From a checkpoint of a small mixture-of-experts model trained on Wikipedia.
Experts: 8 picks a token, a sigmoid router, a shared expert of 256 neurons.
Below are experts of layer 5 (counted from 0) of a mixture-of-experts language model. Rows are named router (the router's row for the expert), up (a neuron's input weights, with its number), down (a neuron's output weights, with its number) and show model dimensions 0-127. Each number is 128 + 32 x the weight over its row's rms, rounded and kept within 0 to 255. Numbers have three digits each.
Before each expert's rows: a language model's description of what the expert responds to. This comes from a sample of Wikipedia text that the model never trained on.

# expert 19
It responds to: Standalone numbers in tables, vote counts, scores and statistics, often after a pipe, such as 20, 23, 7–6, 0.
router:166087058139139100184140118091109140152116191149144188130113134176102135116114139117157158136138148101175188125197094128047107126092128136128045125153091145086146121085152145128100143126160117096153140168155162108108134162074115094120108149078193125145145066198151062155100136147136137180096134119096105156164114122156068149155165143094123106126079179127162121183138132147102113082123
up1:138097075163092116157104100086112168176088090086113128078123105127103124133142174094123214215121118127077134111140157140110114135083163078123203124140073130127148098098155087160123211175105120073152104175123148106178119114128159145138123165097123168108097125147139152181097142166090154104124138078145110141166126133165059060138130143092131124151124134204092148145137121132125155146086
down1:171095134176113148184120121164116163116133159132101091120146171126102112142164173042103146127088086135096108127207183122121161156110084070110136148120111124134173184117164177155107071132162147132130194120096122102181109098201141152151091128175167129144136024101116098135087109109143082129153172073108106141106105154150086146115114130173134096163139153109164155110145145135072139149116
up2:110114111133128094178140110122090181122158156136149154157098085160118150149179139170192128063179140113164125094153117106138152120099054160125086180176078136079150178137151124098101064147156161094129075105169130129118123152078079120124142144167156143169146123152155138054116082112142185100146173139131104129166162171121087122069156103169145131156062165136156112192102132162139120176123
down2:163099108105094135125130111115128114080147149135120081104097167133134055149094119100080104122051114146112153132170155132172167136131121109190184088112148112160084113076152073091145167153110103153095190125100129096147111129157113122104125136181117087113154196162089113166085132094120093096083090135123129133150128153088146101133086132249161176114130120137140170143142137131111191186081
up3:094081182120121114160071117084148175110135151127165184150081108161129105168090161097096178163143116118104196153113172115133113119143129109086139107148141063119078117132127086130177181139160099104142129178149173106111126136115123087066158131079155133166119151209155084105079126135142130092154090109107130104188117139155174131113178121065135133114096208178097098086157113144104110079118
down3:135125160084157134096116183116110105136131169095139130169129141125145129145100138105100128076175109107142148206089129144176170146178154131120142136109125143110141124121101160190117077097154143202143129086106115088166175107138121151130163095154086178130102132131106082101132109089160077084219099100134120184053082200135169122044145130132104152155125122167092173097121140140182150130099
up4:136160161196093140159136122065125143105087156095086159133117147184150121075141146184080150123130147125142074195177162122118077176156114147118062172104157124133105150135179118082158106157100144098120113083147132087104107123126118121206098108152168131108146096110175107059143074168122070133134139156152130141190131142158083160156144157122093110190113145177143189179114132142101107132101
down4:116137065097138110110144143075078102114148181128117159172139131118108149119111180141115120142101116141159145126161071154178135130123151106149134117118144097068127157082078126130114156090107114112147171099202154141197094067153096134139164095113123121128146168120085097072080124093181150169122171114029186128151136113141123140165087093124203079119121144070133163140147206133168136136104
up5:118113114152150145139223182022103091089140163128112120130133115102103148128128163128110120186175099112139138139142176123139085118159162111126081111128096170097086137155101071175124109178120141121179126139163120085140127135131102045121129105104117179085170190123200107117155077104130133145165117151148111036180139120146143154167185117184182149109147141131102139109130131140099109128131
down5:106088121132130130143147161182184126183136114140112141107122131115134094181126133128152120117117136120167082146158143140149177140074157113077112146059069145135150096182146070130102109109107134091165137119108112119183102048134124203117083122150206118163137119104187183154138137128077181183152059163104094156058115130119112169085104106163159131098142129081164174115096134142116112092155
up6:107124151106112111110159164102186118126080097114083173147101110114124151131070067076153105061158063107068120148129138114112109124118087133137099086111122155143167110103097118157140083177120135100144097135123120078118082138070128049180137083140109152126179106095157118189082067179151125135115128139112123144177132090136139154142108043143091124124094163128168152146071155183120070120090
down6:098143097164136120166131134151112146127176101107093190066097180076133177165120099108106156124195112120158075155145175156109113119087114101074177105117101134147146048140152109130064089118121155131113163147135098100139138179129126091120105076156061190131085070083172168093099133095125095120139125146122132084103146101125187184155065105122151107126144119095183142114060139128122139140128
up7:142185187134142080174155146146156138198126136103105133163114127161071158120113179131157095155148149109184178172151098141094063096129144114143087162196072143146122124098165075162109088142119088115101146136086122105126112119108151099135154131108115227168166050136148117123063095160149115166175146155072084137109189158137131145195105114125138132104141175138123099134097099125138142110130
down7:103101162090151084098136131135115197118140082108128104133184139080134135157090112175188146198122066147121087141120131123101095138113096181168135132097108172087099143080146125158084112106139067103189138093065051145130121118094100042104113159114156160108159175097125125108102050093125137104132175066104137120122116136082136169147137164146135122141151142101136089125108162092113088100083
up8:110160137100180134114134118082157148079147132162093112132140153179139060127077111098114100086135156087178112132154107131111133165164119132178085192193093131125155106127118234146130089191126049130156135190165147103103170150122125159073180150140129097194132118110139094091116132139115130131138145169181168122112158090149093146150152111146162070086085076127132085131131155108138113136095
down8:119110138126139072103139149080106097136065143201159129129133137107127144126116093123100192169106134127083178094090058139138100136132171152174106098177148145110149122166067135104111176070101131176126049157142097113147140129197155153114117117110154129055134152122064054159161119134136113160092097202115120147140085119099120127169115162191152146159135101116085132164142092151075128135145

# expert 42
It responds to: Tokens in sports results: country codes like TPE, score dashes, runner-up lines, ordinals and articles in game recaps.
router:153152087109164124137134150139129144176149197154079132120133142146100191150146113097162122141154170172140171102119174152086146124140179113120058176127093108145064106140185164217142158119140098145144175116134152074159104168032152107232128085111139123171136132162138116123173132112135126109117069161110103101151140118106104179118133182135143145112118096123102153115161123104102101125071
up0:134074135124055152173151133108116133124054118149116177148150171156133094078108101118053128141161136101130130106108125140104171147122138123124135162118120194090123131124123106159114200173117121118144122177170137105048122107115075087107139142143130076112128091138183093142088021141100168120112197139092114163173066150111105063161184093131130118105118109126137112125098112079111117156155
down0:125129126117141094111163106178112133077098090099126158158142153085069174189120121147155145188103133158109138209138113127137077161202138094124110111041111052142156164115186113120072162165139126087112149128174131147084135114151136129176176127166132089115129082155155099117176124143117123116142165106195131131107127104135147188085130129096199092144138099114154195102101081147113138115132
up1:193125130143160118129114134070159201129142139120108109118175086142113140055083171086113167173135152169091078142126066140102159115139093136115094114135121129128134182129154081149117139106175072093115168167132067106106105104078142100151104126159139121110162079090113064172109151163067151161139122089106136097155180097169124110097189092094142076172142179133165129137189155107110102119153
down1:124167124165094172150143129137083129053157137076150109161132080082142064135190120114127097094085092181136142156065163116136092175183126131125122131160169187141090160167140075155136109076115121195182168171138182155119114121102106147111093125110169117096142109115107140111089126151117077145095135208151102158140110152098141109076127049106140081107097116102148119111119081103102096114140
up2:163162076155123149147173177157136129214138123097090174122106190139113154140138144128132096149120072153128160156171166178178130091083084150149114129181064164135078131148145114173109124165116111092125197130103150147122097153083150147127145138118133122138131127165129115112147117090166130060146118087108093173149107179208142093163133123123118130044139123207160134083142092096096108121082
down2:036082125165125125093119092127105205084131142107115144169157101053094081108159126127166155122151107129126147130138148120155130085097126095101161133188204153168154136093184057145107092156126085143114150120166127132132105132097047164121111095124129148084172109120076072122122118153139133142150127147058104148102142143125141093166093169140085121109048132076115150144123136113178170155151
up3:157129087167110141159137119096103102117197131158074105130161123164098141115150130114091080112161137125102124174101164133155121176140135103114092136047109116168130089155148147139086211111153105091175179117154196113091185129066151155151126081112130092091104104148131106118159124133179086150108183173118163129160181131208112166110069191139159090148124106158120136151129157101105071130140
down3:135117131098179106162113108058193101072143158083101063125066215103134162114122119173122192203093133078158131222147157123116094103082106147147083127101134141120172143129140133118132115132099142069115137140156126126155110120175122160072162145151112116119137114116138163151119119158153138101074150166119109157080111074141151181081133133124114074146088115087137163119111109145071164149161
up4:131136085124128167141110097102093131126146196162077166171155050109121163121143156143124086052185174080151182125140086170142110145100184163139108166151116108128110102117152122147110165111154093142099088136170139050118185071115149136079124136182118127052110119152162127078118153132160131162152215132100133103114171141161128131116139084190144129168136148137129133115199097145144117125141
down4:056145215122161123175096163129107149212182104048115114137139155183137129147106073121154131102153102108128165101140184135128054172138113089161131155139210092145095122178128158081068141119155169124113098124122151170131152156086127140137080133149091125058098133142139151142160187108114133178132131107160154126080148119151132135154133094085123114096158082121100099132123142140176123082133
up5:149109092098132134136121180135099141162093139138126122146084119098131134142127087138124162144152156163098170145127133156094126163184114129148159159081123155125102191099208148130142105132054074112058097123142154123091108141117094155145101123097120081109071113142145137167133078152127111126140131156159143066115101167096026156091169158097091087088149052122118151117159106067073109052140
down5:111188142115140148184130162104126132121070077176099175140118052136136097158136116055099150108075176051132129173138141114149103151061118152100093103175173142127134127090129107136091114170170119076130150074133122084116109073136144192085087129193170130121142153127137131146115103088078192162124147116111148169106166140074169106147116143117126136143123113074120110107129114091142163152064
up6:098054112065117211132112113123144165140158162126127146145126131095109122097125155064079090183150141104135198129130171141098136082088150163139139164173130128141126172077178189168154111153121077109071110102192099105127136104148153150107182134185151145160110105111172098128107170115152097141150181156129114082181149144137100117131152115203108124125164131092098177119137084063126098133134
down6:107138122116111121164073137132098147162128115139136104106102108143143148151111155140191104129156122170152104143141147167225150145140139145123166049166099115161123100126044110098084144080065128117134151101174114095095153110127116125105104041153151059106151139124127109123085102077154128129118106086173129145143119049131164064100118123059140147044141149153167099117123117166123081162156
up7:108190159099136158113119161150198180124175134121087168135176102149158170113165083114130109124128113134117133132157178109070150131123180114123149139136103150180093139150160174199094173139172100081128124125142167071091157182086139123079137208189141184140071135077182083120108141145163152195135156111122099131106147121148139167117118132134156153149147070075166142121162168140149133113133
down7:079182153169137160188157118115184126121136129112095147127129167101117135193129159193109093138177184129095173112150185126132120118088147131136156159170127115101135141127156147139165139133098107107057116148098133133133136125146095130172107146116063133124150066150115187103148161196137126171105124072106172166183202097131164126061128126123137113191147159146173055133141105151133125055103

# expert 55
It responds to: Inner pieces of Slavic, Turkic, Romanian and other foreign names and words, such as Vik-tor-in, Freihe-its-fonds, Rodrig-uez, ș.
router:129139080144143118116139084117164161168085181124074111152135099162093178117139121068153126196176153131129186102149125109088149170131101110122098178153048159153108156170142089130141105126095088141062173120128119149152121129112148085118150174176156097169100145130115124097115145139135130156049121150169143211158193111089097127110096187127089091122092102155176132155142122134120082107184
up0:151132115161184121123133111142092161159077146107112163109181104170123125153140119125112147174128147101080106083144165181082137151102153099144073113172120154087143156110138104174135171157199118101076140139188089111095091093105101106116127117102169102106112093182123182191126100171092191125166077167120099132131102124122103115148128142081110124135126150191136226200156133090097122086120
down0:114089109128166091153107171181080125148134075185152168091144094104087166166068102171083086099116158141148108142122097165133128159146109156103178188154137133148149127126115171143199079091169147121154124103132130122091130153109112096172171182117139100171101094123118179085120113139090094146157129165115134080131108067170132175109101085141110197165148168125131087103195199142129114088132
up1:174135093116131110108137118171073186176144171098074122164141107162162177139166126103148145123168131177130096097154149142121145152126125114077126106186110150081164120132125117155154125190159112087093176146152145097064163064097106124117160095133142095160137110185187072171113105148134197128075092112145110156141155141124115128126128135075041110120047130184098177143117149135105106151153
down1:100121144159124157123070138154080131111120159164124103162143189128141187158121087141155123171098129104147138124170130079092148079138150178093159158210185115124118166159136172160075126146192111158173167161084127138138110095130094148142097160129121119167125080133142154094122112095132103175137156157133153144156185180092175143171144173112114126091113161075116041146094152152096085197151
up2:137163135124138163135123089112112164174089145101122171126142106173117093120171138109063114157205160141155118119140166170051157114120139117115092124145111153065117164095151207128166168134170105096096190143199101104138157083099063121085147117091127122205129144124208089118141125127129161121100125134149121189045152130118104174137132157153119111116125097156156159168108179131107110147098
down2:098099076133145103154137197108157151151110107101147104140150151100146174059197091133091115138161155142090139131114144109168114154138116152121070167134095205116154116171134083117147148127102092110140152150124078082115192169188121142121122151145219105101127179115130099110078092137114106089143158120171132212096154199108121150112130117073173095125152152142161076100095176111151125113112
up3:189164101139130149135146138167160161150138157081151139153161091162119146110152147128140082120189158099106105131122129182076188163110131097090117169121073119096073114064145151137115133173100134086099220144138129084135102084129130076089169136128146095136113102182165075149151109140068133110100111152145082156161166153115128149192182101122108121070062155135117149151140176114068129152155
down3:122173141109127112146143141117173139170168171113108140095110104087099115141109079133139112169122176077177165195141094113164112086094103163076150107186128125161072112150137139223110147176124149222178109116134160148134135109090096078122143144141103097158087149078143150135081116129109129057190125168071163124115135130106152172111179136136098092126085156134089157126117126167161099163152
up4:156128093072097167148120202116161149159123177142102129118147098129092135098123096107094081127163179145126163111133073134098117169082108083094072125168086155076109168121155142152155147149143077089101139156152116137107112092097134082090117146134130122124103079135161056183145083117086100141157123121100087164075180138192152091206168155113116175139092129137120119188155153125077093092132
down4:144166124172114074164118079163109089125074117083128142071074176149142130152121102117170102116151137182106102224164099174149156072121099170071090132164106122135087162115122117140097146111096072128134133098104090183164116104137138118141149129086138169121144127140129107099105123166154101079183162124095157196093151105087080110116074115157131088144162165166091145200109127135103094085132
up5:143195100143137089159117117151136116149129194105131146119142113179132147082094103092099111075173153184074136161179217117110106164130152060126129115120135141073137138078163081127119161158163141063141129157169111104110183112144112071140173118110154104108098125202117125182143094109145118114129136175121085119160145136060089127129118128067119128143119116176111137156130201135148056147105
down5:098096169138070143146098110098106124148107130177070114124127142101086157059148129101135054160113210088166111125096129173131077079143160124095135151141159164129120127132145145082135111138171107123145154116216098127131139163114090160093143115105129091098175087074221131148172148118128158117166108156113132171105102117133182147069165077076175111124187146138104142102147108076112114140129
up6:130153116101118125119108124131107201192175152118104146115171124176128166179154159123122096110173126153052106065105151162119165144117156062072099139119103112135136146116126155154129142152121116084108188133188169091119139089083097111144129080134167087139120091137116069138110115166112162139158126128155121104146201147113052145158117100087127069089128096175076146196085153100070109157126
down6:168177105074153141107136119125119167148040139080118117129217135132115153165191154158080175187151159142133101146172114106148044101159114154134148165185140158107084131192067113156106154120117121110170158101176088153105146147134163107124105108123132147114116125140081091127149158106132130126131092192130140124090134160155170098168171093102153079127156063106093139110135105103161191114119
up7:157098070101166112105125109080118161151167172101095145119142110101156138147123138155103092101145163143127087201195174093135148181101160150123094106128077164124106135160113106163144140117144090101082215106159135116056178163122083127122132096150161120140113117164158111193163152149119086132145068106075101081179135090149127109182163143090112116129094091101101162148175138125123043137126
down7:135108091122103135122105144121108132103096128114191152096109158103140081138119142133109148113141127126087154133103130130178081105135111120170122156074154155083132148188091126108085140149081176169134107181108155061177080098138225102135170113133110089127154167124117088121151082135135102096093112157099192142190178101104119099111134143148116085053104110156191090110178174129179189110088